Weights of a small mixture-of-experts language model, trained from scratch on English Wikipedia.
Size: 9 layers, width 192, vocabulary 8192, 30.8M parameters.
Experts: 40 experts in each of 9 layers, 128 SwiGLU neurons an expert, 2 picks a token, a softmax router.
Training: a variant of SOAP for the experts, 389M tokens.
Below are experts of layer 5 (counted from 0) of a mixture-of-experts language model. Rows are named router (the router's row for the expert) and show model dimensions 0-191. Each number is 200 + 20 x the weight over its row's rms, rounded and kept within 0 to 999.
After each expert's rows: "mostly gets" lists some tokens that are sent to it at least half of the time. This comes from a sample of Wikipedia text that the model never trained on.

# expert 16
router,219,160,187,164,187,195,212,167,201,195,154,192,188,183,188,226,240,199,183,222,204,196,210,195,224,189,195,204,206,240,214,220,205,206,194,189,210,183,207,213,190,202,173,176,206,229,219,189,216,208,220,230,200,205,230,183,201,206,199,182,196,212,170,223,200,181,205,218,221,159,189,204,224,169,225,208,177,210,190,231,219,197,169,187,217,215,217,212,186,185,183,213,182,190,179,195,193,236,221,181,220,180,202,182,205,180,177,209,193,162,165,174,235,225,194,178,235,172,220,189,170,182,218,200,184,194,203,199,200,204,228,218,215,240,168,200,217,229,196,226,192,203,224,145,192,200,250,223,240,213,178,216,187,204,199,201,166,191,182,168,174,211,227,205,212,158,219,213,208,226,195,190,214,185,169,187,186,199,162,233,199,180,213,181,195,218,193,202,194,214,198,225
mostly gets: " took", " made", " led", " worked", " returned", " moved"

# expert 5
router,202,181,231,165,229,212,193,239,211,204,189,223,184,201,224,234,187,182,169,181,192,222,230,190,177,179,184,193,176,213,179,193,190,195,211,201,208,187,219,228,174,197,189,228,236,193,221,224,186,184,205,182,194,181,223,226,215,183,202,233,195,183,196,197,212,186,232,199,186,217,229,202,187,164,149,219,206,218,204,192,183,193,221,195,217,225,190,211,221,199,214,178,185,197,225,181,204,202,204,174,217,168,205,199,222,173,203,169,217,210,206,209,139,181,213,177,228,199,216,193,177,212,194,222,227,221,190,219,220,230,210,203,206,197,232,245,218,186,186,253,237,231,204,157,172,189,191,219,201,185,182,218,226,229,199,174,164,190,220,205,197,222,226,215,218,195,232,199,215,181,179,203,180,191,201,202,215,190,188,188,190,191,212,168,198,220,219,203,218,209,202,243
mostly gets: " Steve", " Mike", " Kevin", " Chris", " Robert", " Dr."

# expert 7
router,199,201,199,204,212,200,211,216,228,205,181,187,213,214,191,201,150,204,196,226,214,198,180,177,182,240,255,166,200,216,209,202,166,192,205,196,218,190,207,231,167,187,200,196,224,249,196,227,168,182,224,188,211,148,211,221,238,195,178,184,188,203,227,178,209,227,217,157,220,200,190,203,197,181,194,185,220,238,202,189,221,181,193,197,231,200,176,177,221,195,208,221,203,232,193,207,192,202,239,174,175,174,209,226,229,220,228,183,239,234,189,212,228,178,210,168,206,207,229,232,219,202,208,160,185,205,181,193,196,195,193,217,225,203,209,217,217,225,216,210,172,208,197,196,197,214,217,206,225,159,213,222,214,199,240,181,182,195,213,190,194,204,206,188,187,177,203,195,179,196,216,170,186,187,183,209,219,212,210,191,198,172,172,182,203,243,177,175,206,184,205,178
mostly gets: " Authority:", "idae", "atus", "ensis", " Chevrolet", " N."

# expert 17
router,213,234,224,226,161,218,169,194,178,210,197,195,229,165,211,203,204,235,202,192,188,188,192,192,225,218,186,221,194,192,204,193,209,188,218,239,246,216,198,215,182,182,196,202,213,193,209,186,185,218,164,172,226,163,235,203,196,210,188,208,178,180,218,168,249,236,187,162,203,187,186,207,206,196,215,191,207,221,224,213,175,198,208,171,224,207,175,188,205,167,224,236,196,207,186,164,199,197,220,202,193,224,224,186,220,196,179,212,192,175,220,229,190,171,206,210,227,223,191,207,204,178,184,199,168,182,189,163,196,221,154,223,216,225,226,206,204,166,169,165,225,196,213,234,204,235,181,189,165,200,200,178,211,179,230,205,207,203,175,210,215,182,224,180,202,187,187,185,186,216,218,200,203,195,218,161,217,211,205,168,216,219,190,191,168,209,216,208,180,202,184,176
mostly gets: "\n", "\n\n", " ", "----", " IN"

# expert 14
router,211,211,182,236,226,200,189,196,223,198,217,222,198,192,214,238,172,234,219,182,199,183,210,223,222,193,175,202,220,195,201,172,199,213,180,176,204,197,188,178,196,157,194,190,185,198,173,193,172,214,201,180,223,185,228,189,213,187,209,184,211,221,177,229,162,182,208,164,174,186,209,188,209,181,219,187,219,212,186,194,210,217,211,181,173,194,228,219,196,211,188,177,180,228,175,225,167,165,179,193,204,189,202,197,198,195,222,147,170,196,236,194,224,196,223,180,194,167,211,177,175,177,219,203,198,203,195,232,177,217,218,206,170,218,182,182,220,212,183,175,197,229,187,160,226,219,178,183,182,208,204,188,195,241,228,185,232,215,218,179,221,234,199,161,222,164,194,192,186,216,225,150,196,204,196,230,188,201,203,221,206,228,210,179,214,186,197,203,196,172,204,161
mostly gets: " of", " than", " among", " become", " to", " about"

# expert 33
router,183,157,186,176,184,224,205,168,221,233,174,223,207,205,184,191,205,193,221,192,174,197,226,208,165,220,236,239,205,217,185,211,195,224,179,222,198,202,216,211,200,188,205,211,220,190,224,186,215,196,183,208,196,222,194,190,212,192,233,203,201,212,183,243,179,181,198,224,184,207,184,192,183,188,220,221,190,229,175,222,204,214,203,175,198,214,188,191,198,185,179,180,182,232,220,166,181,251,208,205,232,193,172,179,174,161,184,226,204,205,203,197,196,223,166,187,165,188,225,195,175,215,207,224,206,223,207,174,234,206,214,231,241,180,184,220,214,185,167,205,203,174,202,171,183,201,212,230,212,178,185,183,184,207,214,206,213,164,186,210,199,195,206,234,220,239,212,207,233,207,179,223,166,211,196,192,176,211,191,194,211,196,225,207,193,220,205,216,265,171,204,223
mostly gets: "rupt", " fact", " caus", " occas", "cess", "cept"

# expert 13
router,203,197,244,213,187,164,192,195,177,171,226,172,191,182,183,202,188,216,212,208,175,228,197,217,204,177,173,198,233,207,220,214,186,223,221,222,220,224,209,222,206,192,236,181,174,189,173,188,202,213,169,229,190,209,235,240,176,224,185,239,171,171,169,206,237,195,188,208,165,209,199,231,162,174,183,210,188,214,222,182,165,190,221,207,210,234,195,197,182,198,199,230,216,182,205,191,215,196,185,210,228,172,203,182,206,184,174,183,197,191,187,240,215,215,234,197,170,195,197,251,187,229,210,222,165,178,194,192,208,220,195,191,192,228,197,190,169,210,179,187,224,201,204,199,231,226,218,180,202,199,180,196,181,194,220,188,201,178,181,173,231,188,168,202,186,212,191,186,203,221,205,209,222,227,236,194,213,218,228,225,194,196,180,161,190,202,226,202,205,216,187,189
mostly gets: "°N", " Born:", " (age", " (aged", "″N", " Coordinates:"

# expert 28
router,166,175,191,143,200,207,195,169,214,152,222,205,202,200,198,193,197,175,191,190,180,187,188,212,138,172,217,191,211,190,200,183,201,214,190,198,177,220,194,201,203,227,218,229,188,183,191,233,194,196,203,169,210,208,177,218,196,221,144,230,226,179,234,179,244,194,201,182,148,190,227,179,158,213,181,187,178,223,184,184,212,179,211,204,200,205,208,190,203,199,224,200,225,207,220,185,193,196,195,173,215,190,210,184,219,194,196,184,175,209,221,222,161,185,205,159,203,217,169,207,171,205,217,206,204,200,178,217,185,224,200,198,186,220,207,228,202,222,208,235,191,197,192,191,210,159,215,169,226,200,190,207,204,202,178,199,195,191,201,213,196,194,213,196,205,201,206,223,161,166,213,182,199,211,188,180,189,200,173,188,235,185,151,178,219,221,215,192,187,194,240,237
mostly gets: " John", " Thomas", " Scott", " William", " Andrew", " Stephen"

# expert 22
router,191,201,178,197,179,199,180,233,197,183,195,148,181,232,199,209,152,196,196,201,226,181,146,219,167,209,200,168,179,187,220,240,219,202,205,183,193,192,190,189,206,215,175,204,217,219,182,213,168,192,206,177,201,144,195,195,181,181,208,168,222,225,206,210,214,195,212,196,237,213,215,168,212,243,193,171,182,230,213,171,227,169,175,180,198,175,207,223,185,186,178,192,202,218,207,217,230,177,209,188,221,207,201,197,190,240,225,209,188,218,203,218,209,193,184,196,188,203,217,196,237,238,226,198,187,203,176,198,196,217,207,217,198,203,201,178,197,233,223,190,191,230,192,238,220,187,182,169,225,209,213,202,199,188,197,194,209,236,178,227,242,203,195,188,203,188,190,188,181,201,197,217,213,161,190,167,207,232,180,224,209,184,187,209,181,219,205,157,204,189,222,180
mostly gets: " Street", " program", " Museum", " Council", " Center", " School"

# expert 15
router,168,215,232,203,211,193,172,210,185,199,197,178,180,167,182,197,159,214,210,196,210,217,188,205,214,191,171,199,179,177,216,179,200,233,220,157,207,186,194,212,229,230,185,214,237,172,202,221,165,193,179,195,223,184,201,214,186,216,183,196,199,190,215,183,196,190,215,207,238,221,236,214,218,205,243,219,217,193,212,215,239,200,212,196,219,171,204,185,236,210,209,222,192,203,178,225,205,208,216,207,186,238,199,240,183,231,188,199,180,187,177,180,228,211,182,207,205,221,182,217,229,172,208,195,190,178,175,230,180,201,238,189,194,175,162,175,219,225,226,232,169,213,218,220,191,218,178,172,223,186,176,223,192,184,225,188,193,188,216,189,222,212,196,186,193,201,198,181,159,189,165,179,216,201,207,202,183,216,233,173,184,217,238,205,200,171,216,222,197,229,181,185
mostly gets: " |", "R;", " A;", "2;", "7:", " Total:"

# expert 27
router,232,219,168,223,201,209,213,220,192,209,196,198,186,193,222,181,194,198,149,181,214,211,200,183,215,214,222,188,205,187,216,213,225,199,202,232,186,208,179,202,236,187,189,222,175,185,181,198,215,196,241,193,197,242,211,201,223,198,238,209,224,193,218,173,196,208,179,206,164,235,165,244,206,178,198,179,231,184,183,225,177,179,186,249,198,237,203,206,198,171,207,178,187,222,211,158,162,219,207,229,208,227,232,199,205,211,211,209,231,206,211,210,155,141,200,209,225,206,186,183,177,221,213,197,233,231,202,187,237,188,198,190,192,211,221,205,218,168,207,208,208,208,208,215,186,199,198,218,199,192,184,175,195,203,181,174,212,198,203,194,191,206,183,184,208,234,228,211,238,182,218,234,202,227,197,199,225,199,202,190,181,184,202,179,233,165,206,185,188,200,182,218
mostly gets: "==See", " com", "==Early", "==Personal", "Personal", " Family:"

# expert 29
router,234,178,213,214,205,201,249,183,159,200,252,218,201,207,217,235,227,188,201,198,174,178,192,198,227,196,196,232,213,171,196,232,176,182,198,198,237,203,212,200,193,234,194,223,171,217,208,197,178,186,199,225,201,192,208,235,213,180,209,208,199,228,232,173,231,185,189,209,210,209,175,185,211,218,193,180,230,184,223,171,199,194,183,214,179,172,215,193,218,228,221,202,220,192,188,196,170,216,218,173,166,241,195,200,171,192,215,198,166,202,199,208,210,222,196,218,175,211,192,176,191,175,214,157,205,173,233,195,235,186,193,205,187,199,204,171,177,194,240,213,185,186,179,175,187,215,216,203,205,188,206,170,186,203,208,210,196,193,184,224,157,198,190,187,148,209,190,187,157,209,196,218,187,175,190,198,194,163,215,209,200,187,188,201,181,221,231,207,194,170,220,170
mostly gets: "==", "===", " $", " ==", " ===", ".0"

# expert 37
router,199,215,201,175,217,172,195,185,214,182,256,198,198,227,187,205,207,171,209,237,177,207,188,202,201,202,237,216,192,168,205,192,191,180,168,219,175,209,208,177,213,210,238,218,174,177,200,220,206,199,195,181,198,194,191,162,200,177,212,207,222,205,224,227,208,183,206,173,194,211,210,230,176,242,172,171,178,209,192,165,199,189,208,204,172,180,196,175,184,214,187,186,212,202,248,182,207,225,189,193,222,197,210,229,223,180,236,191,177,202,245,207,211,204,224,211,180,221,185,198,225,240,210,209,211,219,177,230,207,169,181,221,167,168,229,227,200,235,174,220,184,197,193,231,207,159,213,166,197,199,214,220,201,202,181,231,197,207,191,212,196,206,154,220,198,226,198,190,182,218,205,220,179,218,233,214,205,194,178,218,215,193,164,203,201,179,165,184,185,206,193,213
mostly gets: " May", " November", " September", " February", " August", " March"

# expert 19
router,195,184,221,209,191,188,182,233,229,216,172,189,224,216,201,210,163,204,198,227,202,199,200,193,216,223,227,161,202,221,175,220,171,204,186,176,197,178,197,220,170,192,201,192,245,242,204,189,163,180,196,183,185,192,190,221,208,190,160,184,187,203,216,222,182,227,202,226,227,181,169,171,212,208,211,201,206,201,205,166,181,177,182,171,235,181,242,197,174,216,226,224,230,194,180,203,208,177,224,196,191,238,185,214,201,228,186,198,222,206,168,183,226,216,248,198,240,225,212,200,188,162,190,188,203,212,206,234,224,206,222,203,186,225,208,186,215,232,231,198,206,204,186,219,206,200,179,195,186,207,189,236,220,225,217,185,202,212,206,240,208,213,226,196,186,173,186,188,153,184,172,199,179,209,190,199,212,200,224,173,204,200,197,190,187,230,193,188,199,205,173,161
mostly gets: "es.", "y.", ").", "\".", "ation.", "ed."

# expert 34
router,208,205,186,163,185,212,186,210,231,181,206,219,209,189,198,213,200,207,157,234,183,169,199,205,211,212,218,207,182,195,218,187,199,185,173,222,216,165,181,191,178,222,182,209,173,184,162,188,220,223,219,219,203,186,197,176,211,194,217,186,200,210,152,195,193,195,181,189,205,205,161,213,190,200,208,232,201,161,185,216,213,184,212,238,182,188,212,186,159,192,199,213,195,237,188,195,201,187,230,188,171,173,186,210,226,218,227,230,197,199,198,219,217,231,207,230,201,187,201,190,209,242,220,236,180,222,227,192,177,196,152,212,184,196,195,179,198,213,181,187,158,177,201,186,187,191,242,219,207,198,195,209,216,214,203,238,205,205,201,240,160,170,170,212,238,187,196,232,204,209,197,230,211,204,190,212,166,184,217,244,219,203,184,215,177,206,176,207,209,211,198,243
mostly gets: " north", " south", " east", " west", " early", " northern"

# expert 6
router,220,211,196,209,189,202,169,205,218,209,206,215,217,207,232,181,199,196,213,198,219,170,199,193,243,207,186,142,170,203,209,216,186,197,230,170,248,216,190,198,215,203,199,180,234,233,193,220,197,180,215,185,202,151,211,166,191,193,180,219,203,172,201,195,166,193,246,185,179,166,217,196,194,206,230,224,206,206,229,179,211,201,198,186,217,179,205,230,208,177,201,198,191,177,161,234,219,197,183,197,146,216,239,213,191,204,192,167,216,197,176,192,237,223,213,210,173,221,220,214,179,198,220,188,195,188,179,183,216,188,191,200,212,199,184,183,183,187,207,205,197,185,206,213,178,205,189,193,174,209,192,200,198,224,209,176,209,226,191,176,225,174,213,213,192,178,195,175,182,166,237,233,221,172,162,234,226,189,208,163,228,209,199,209,215,213,160,198,189,216,185,202
mostly gets: " his", " its", " her", " a", " their", " an"

# expert 23
router,222,187,176,212,208,228,220,182,171,202,243,184,208,214,195,169,180,170,202,185,186,215,192,166,183,177,205,227,203,210,208,212,233,192,201,188,186,211,194,192,211,173,217,188,189,186,231,233,202,212,216,219,212,230,208,193,176,200,209,218,220,204,204,213,195,232,213,221,183,215,204,193,214,217,166,166,203,179,198,235,184,213,243,217,203,180,185,198,212,231,173,166,208,186,201,167,239,230,153,227,226,175,209,174,189,224,190,199,179,235,208,183,172,169,188,165,191,181,192,195,215,216,176,210,192,252,195,205,206,197,218,176,174,174,180,218,210,192,208,185,207,211,214,208,198,199,195,193,231,193,190,200,204,202,182,218,212,177,215,212,210,177,229,228,156,175,196,218,215,208,216,234,143,218,204,188,206,198,191,194,206,194,201,190,244,170,221,179,209,162,204,226
mostly gets: "board", "work", "keep", " passeng", "unte", "uild"

# expert 26
router,189,200,195,229,182,170,204,209,177,204,208,213,209,191,185,205,215,178,185,193,196,227,225,192,204,195,207,216,195,217,212,193,198,223,167,191,188,177,180,172,206,218,181,198,191,197,214,221,185,216,177,215,192,205,155,182,192,233,206,217,203,222,185,212,192,204,214,222,206,218,218,196,173,219,143,212,190,221,190,204,212,218,253,219,219,231,130,173,203,175,191,173,194,219,216,178,195,209,164,181,210,176,213,186,144,192,201,203,208,221,216,159,162,199,213,177,219,205,218,212,216,205,214,188,198,202,211,206,194,173,166,179,193,153,230,210,195,184,177,229,207,192,193,215,186,174,218,248,199,201,186,211,215,177,200,200,190,199,194,250,184,177,167,212,164,225,225,220,197,189,218,191,170,231,207,232,185,196,221,202,221,187,214,190,189,223,201,171,188,213,196,222
mostly gets: " You", " Me", " Le", " Se", "le", " Are"

# expert 11
router,196,177,214,198,233,202,183,228,185,204,178,223,230,200,231,187,206,217,177,216,200,200,181,173,202,220,238,220,179,204,174,224,185,207,203,176,201,187,180,200,206,232,185,198,196,236,214,184,197,181,184,221,168,200,155,224,179,186,209,198,188,208,184,226,164,224,196,198,227,213,171,210,203,194,208,217,215,172,189,188,188,233,186,177,215,189,246,230,202,211,216,205,220,181,247,206,190,172,237,172,196,214,178,188,200,182,188,196,188,157,174,181,199,204,231,213,227,231,188,174,206,185,194,208,199,202,246,225,204,174,231,209,204,220,224,222,176,220,224,230,231,210,211,211,172,175,186,194,164,216,197,188,200,206,177,181,176,217,236,193,190,211,226,169,190,226,212,208,189,211,180,223,172,171,214,211,224,224,195,194,216,201,214,205,172,220,231,226,221,186,213,209
mostly gets: "-", " named", " year,", "ed,", " later,", "itled"

# expert 21
router,185,206,195,202,220,166,195,212,211,194,192,194,192,220,212,248,208,207,205,202,227,215,191,210,209,188,184,196,226,180,193,193,224,170,170,172,217,158,182,233,197,199,188,188,177,213,179,213,179,180,212,201,234,202,181,235,254,166,195,197,212,187,171,179,217,195,229,189,226,162,208,200,232,180,212,185,209,171,232,192,213,201,183,205,179,199,235,242,216,177,186,179,234,208,173,226,187,179,190,181,190,195,217,217,234,229,226,185,171,171,170,223,244,232,221,215,214,201,180,199,211,199,198,227,170,221,166,232,181,215,213,202,211,188,209,185,206,208,185,179,178,189,177,213,213,184,219,200,181,213,206,197,188,231,233,220,220,228,202,178,168,192,198,215,222,186,175,181,180,212,226,186,196,195,190,232,195,214,172,217,203,216,172,210,216,188,178,186,172,215,206,204
mostly gets: " during", " in", " until", " since", " began", " within"

# expert 39
router,178,214,193,210,194,201,177,171,205,228,205,218,214,189,179,211,217,198,168,213,231,200,198,230,185,181,185,175,229,224,200,209,199,214,222,216,205,218,220,193,183,226,178,195,210,183,235,196,223,200,207,233,171,214,231,181,219,223,197,176,186,223,180,176,167,179,201,213,219,180,167,177,206,220,187,215,198,179,230,213,225,197,183,191,235,192,212,220,203,195,168,217,170,214,223,210,244,178,230,208,193,157,204,186,218,198,205,231,239,161,218,199,210,176,164,211,216,183,184,203,180,232,205,202,179,187,222,160,206,188,201,182,191,205,244,208,188,183,205,177,190,210,190,203,214,219,184,211,228,195,187,204,179,168,178,195,200,157,197,182,167,189,173,200,223,182,194,193,196,230,154,180,162,168,175,205,197,172,174,217,216,186,224,205,214,183,214,203,210,177,170,188
mostly gets: "ions", " they", "ations", " children", " members", " them"

# expert 32
router,179,213,204,216,218,222,198,214,227,199,220,215,175,191,192,203,204,208,212,186,192,191,171,192,214,207,210,197,209,218,211,200,214,196,215,194,196,196,179,198,214,225,179,209,222,177,201,215,189,177,244,211,191,243,191,219,214,229,231,172,214,219,242,202,261,207,184,219,221,211,165,214,220,185,199,212,229,197,193,242,199,243,184,208,188,198,205,184,209,232,214,202,194,190,212,193,220,205,206,220,167,225,211,224,190,212,202,228,205,232,215,210,204,195,181,196,164,224,233,213,236,186,195,154,210,205,186,216,196,193,216,185,194,187,174,204,225,172,236,188,153,203,153,172,209,214,202,194,201,182,234,181,199,157,199,186,194,196,205,196,197,153,195,215,203,224,160,189,170,209,158,188,215,192,173,214,186,178,212,179,179,196,237,190,200,156,230,198,197,202,207,179
mostly gets: " also==", " ==", "s===", "s==", "|---|---|---|---|", "|---|---|---|---|---|"

# expert 25
router,203,210,227,213,203,167,191,220,225,224,184,186,214,217,199,208,198,200,210,197,205,192,169,207,189,235,216,179,218,202,189,224,189,218,198,196,231,182,203,203,178,191,198,208,213,239,192,204,156,186,223,176,212,146,201,188,212,177,155,194,236,187,222,172,207,229,206,150,219,187,191,196,222,191,219,201,196,197,186,198,228,193,224,179,210,180,190,178,210,219,197,204,200,206,171,203,200,188,244,155,186,200,193,191,235,263,186,176,219,211,180,195,239,175,204,188,232,183,220,218,222,213,208,182,191,204,201,238,173,214,199,207,239,205,225,203,199,200,217,216,176,226,211,200,191,199,197,184,211,181,217,205,197,189,224,190,206,225,191,176,205,233,214,194,183,163,202,204,177,154,204,181,198,188,195,181,212,225,182,193,198,171,170,184,193,230,147,200,209,206,201,158
mostly gets: " ", " —;", " Nominated", " ENG", " Won", " 0–0"

# expert 8
router,220,207,187,186,218,205,207,225,200,196,189,208,189,214,209,182,223,178,168,183,211,218,199,193,201,183,248,186,185,147,207,204,214,195,160,204,183,218,220,206,233,199,209,185,205,197,182,215,227,230,199,222,179,184,187,182,218,165,160,208,209,190,174,208,212,186,232,185,173,201,177,238,189,216,188,222,212,191,199,225,175,191,202,203,187,207,199,218,201,208,198,184,183,198,178,167,166,216,227,225,189,191,161,204,217,209,204,229,196,177,220,184,207,193,195,202,218,173,203,175,230,226,192,227,211,200,211,173,179,181,168,213,206,187,196,192,169,182,192,221,199,202,223,218,213,237,191,202,228,211,218,250,184,175,177,260,215,211,178,224,166,189,170,181,212,204,204,176,229,191,184,202,243,206,202,241,180,168,214,217,193,214,206,206,179,192,166,219,166,206,181,176
mostly gets: " head", " land", " res", " war", " dec", " last"

# expert 36
router,167,207,173,183,182,209,222,171,204,186,203,198,190,218,195,169,214,158,220,209,159,220,234,225,168,229,217,226,196,209,188,203,216,223,205,200,184,182,232,179,212,194,228,189,207,174,176,195,211,194,172,203,191,219,167,184,173,186,199,197,195,216,209,241,219,217,191,179,217,192,232,189,190,209,152,196,212,245,177,190,221,179,205,187,152,172,194,164,205,188,215,163,193,183,233,179,231,191,187,212,224,165,183,188,209,196,185,199,209,217,222,164,203,197,170,180,174,196,213,228,196,199,193,219,188,226,203,226,212,204,200,204,190,203,199,223,207,195,205,184,228,177,220,172,197,240,206,208,213,197,207,174,192,194,184,212,201,168,232,180,210,210,239,229,207,207,215,228,211,194,206,198,204,229,220,181,200,226,189,239,225,204,231,229,231,202,216,204,227,192,216,233
mostly gets: "g", "v", "c", "ativ", "in", "br"

# expert 31
router,232,230,206,206,203,156,209,205,165,228,209,166,176,204,195,209,209,175,188,171,192,234,211,197,201,169,208,173,205,178,181,204,222,203,173,203,188,206,228,173,218,196,201,167,229,174,219,192,190,175,233,195,175,239,191,205,201,212,189,206,232,204,215,185,209,211,177,224,185,240,209,236,193,174,204,187,238,200,188,213,179,195,207,201,202,178,172,189,228,200,216,181,205,177,205,147,201,215,188,175,182,203,205,161,199,199,244,177,182,218,206,181,206,234,205,221,209,183,190,237,213,207,186,175,247,192,216,194,166,171,186,205,248,174,170,205,213,202,204,221,212,199,192,215,185,190,166,197,194,209,235,217,211,193,182,193,212,226,208,208,165,206,228,179,200,217,185,203,200,152,205,221,197,202,196,212,234,197,191,216,163,195,185,210,205,161,209,226,214,200,201,197
mostly gets: " Team", " H;", " Pld", " Apps", " L;", " Position:"

# expert 2
router,185,195,194,198,199,229,200,215,206,214,200,209,219,181,215,207,194,213,189,224,215,195,233,182,201,216,174,229,193,190,215,173,167,192,215,209,200,218,205,231,156,203,216,195,204,218,214,194,137,183,165,230,219,171,209,189,208,181,177,178,187,222,212,189,223,224,195,163,198,172,191,164,203,182,204,186,194,189,210,153,198,191,194,196,191,197,151,197,206,244,205,213,221,186,204,235,199,179,215,182,202,184,202,214,196,226,211,200,194,227,214,220,207,177,195,198,224,178,196,146,205,187,160,176,196,175,232,185,171,216,214,203,202,186,210,219,182,176,178,215,158,188,214,220,199,163,219,226,194,207,205,208,203,185,225,199,209,208,171,179,204,215,228,190,227,208,230,209,160,178,158,205,225,184,198,213,213,215,179,192,196,158,151,217,175,204,191,208,181,186,195,174
mostly gets: "\"", " L", "”", ")", "\",", "\")"

# expert 9
router,217,187,172,208,190,212,186,198,186,203,193,170,204,217,197,200,162,165,230,212,231,192,204,209,205,192,207,174,196,224,212,234,201,211,200,171,206,192,163,190,221,172,197,210,199,237,215,204,161,183,186,185,221,207,188,214,196,192,233,169,192,184,242,175,224,179,177,194,225,171,230,180,216,221,203,218,182,232,221,223,217,225,228,182,205,187,227,196,201,209,203,204,157,181,193,186,220,203,204,225,172,211,195,188,164,208,205,201,175,184,199,213,209,192,171,220,172,223,172,191,209,196,157,159,211,178,207,180,191,185,185,212,204,170,168,213,238,176,217,182,163,199,186,173,192,173,181,193,208,228,248,223,241,177,173,193,234,215,216,173,194,227,190,195,179,236,201,175,196,192,224,172,197,210,171,192,194,204,198,204,187,210,209,219,199,184,201,240,203,215,198,212
mostly gets: " 3", " 7", " 35", " 36", " 42", " 37"

# expert 24
router,195,195,185,180,194,178,233,207,205,224,167,170,226,190,179,199,151,163,185,208,177,190,204,210,226,226,200,203,220,179,184,227,226,187,203,173,196,211,204,236,208,194,195,199,229,217,199,163,226,176,195,180,215,219,235,207,184,204,199,187,185,184,205,211,170,202,173,193,189,208,179,182,202,166,215,207,203,178,211,191,184,176,199,193,176,202,195,218,190,170,207,234,230,177,180,210,196,163,222,215,140,210,170,214,186,218,193,184,182,160,178,223,179,197,194,204,166,196,215,227,223,192,198,159,213,191,227,171,181,191,196,211,214,222,246,212,205,162,194,226,202,162,178,209,180,184,207,197,194,163,221,199,196,219,217,192,167,187,210,185,224,214,183,196,225,212,225,202,201,212,168,221,203,241,196,197,194,201,217,201,172,179,159,229,205,204,211,200,179,190,170,221
mostly gets: "|", " t", " These", " \"T", "Personal", " There"

# expert 35
router,187,180,182,222,224,188,194,209,190,192,174,230,194,187,226,211,193,228,221,179,237,173,178,199,222,180,176,161,198,218,194,178,206,210,186,202,207,196,180,222,185,147,190,201,188,216,200,222,180,165,213,205,222,208,207,213,193,183,175,174,191,175,192,189,219,205,243,151,229,198,223,200,205,174,233,217,220,210,218,195,236,242,178,154,208,221,192,223,219,228,185,211,228,224,177,225,186,196,194,191,170,213,213,213,233,195,236,189,185,201,182,204,242,205,204,206,231,166,185,174,180,195,163,207,209,194,198,252,210,224,221,192,205,209,195,188,182,240,195,199,200,219,209,195,205,172,187,208,179,192,203,202,187,219,236,176,233,218,166,181,176,210,197,169,194,199,208,199,221,218,232,185,204,185,198,165,215,197,190,209,203,217,232,190,198,205,192,204,194,196,183,171
mostly gets: " with", " by", " for", " including", " under", " during"

# expert 3
router,198,195,175,173,230,197,206,209,221,212,181,187,208,201,189,217,213,193,181,230,203,206,176,194,193,210,224,198,154,177,206,168,188,173,219,188,178,197,221,200,170,223,205,220,168,236,190,188,215,240,200,192,225,167,206,203,196,250,207,239,217,182,179,200,170,223,219,229,207,190,178,218,214,220,210,200,198,220,159,212,229,206,218,172,194,184,210,171,199,222,208,216,171,180,215,224,227,191,200,202,230,179,178,219,220,212,194,224,220,210,166,187,190,199,232,205,202,191,194,194,208,172,194,185,171,193,221,185,174,170,226,179,199,237,217,223,182,209,234,206,191,196,217,180,216,177,190,224,177,229,210,267,212,189,195,221,225,229,220,171,219,200,209,208,203,192,173,189,227,212,225,194,172,159,177,186,203,202,172,176,187,214,165,205,180,184,189,196,193,199,200,188
mostly gets: "a,", "er,", "e,", "es,", ",", "y,"

# expert 4
router,242,171,239,166,191,201,218,217,222,222,206,184,204,235,178,180,200,166,217,237,192,236,147,194,184,182,195,144,185,191,189,223,222,180,203,166,177,225,216,194,189,184,194,172,198,210,216,223,228,198,221,202,224,215,223,184,177,201,197,191,181,218,228,222,194,216,204,201,204,191,211,177,213,213,190,223,208,217,170,198,198,169,186,190,162,219,191,186,197,193,212,194,171,204,184,193,185,190,219,221,183,221,206,209,232,209,216,215,174,226,194,198,223,189,168,182,176,187,200,190,221,163,190,233,188,185,199,173,211,185,229,203,227,204,188,217,190,187,176,164,216,196,198,211,194,190,202,191,201,176,242,181,211,220,196,160,180,238,191,239,189,243,199,177,208,214,220,196,199,191,185,202,206,211,200,201,174,168,212,192,209,205,180,219,220,165,153,186,207,225,184,187
mostly gets: " s", " c", " r", " f", " p", " d"

# expert 38
router,227,203,192,215,196,196,205,224,209,164,207,194,235,205,190,190,158,216,221,197,230,219,184,209,180,224,211,200,175,193,192,210,219,188,225,220,192,196,182,217,192,209,178,207,209,200,177,173,214,223,221,220,227,174,203,221,216,188,195,184,235,221,193,221,194,179,191,208,207,197,155,216,215,207,179,199,207,183,214,204,202,226,188,219,203,176,234,220,205,237,199,229,177,210,173,199,166,194,215,218,195,193,176,243,206,230,222,224,250,190,195,208,194,171,195,199,156,209,236,212,205,233,185,198,218,251,185,168,197,201,157,227,203,194,194,192,182,203,230,186,192,184,185,209,214,224,209,212,234,191,215,193,227,177,220,187,185,223,196,246,192,183,161,190,223,209,191,179,218,195,173,179,228,192,188,184,176,176,192,225,169,215,176,168,213,179,226,230,205,207,195,165
mostly gets: " name", " population", " album", " mother", " village", " city"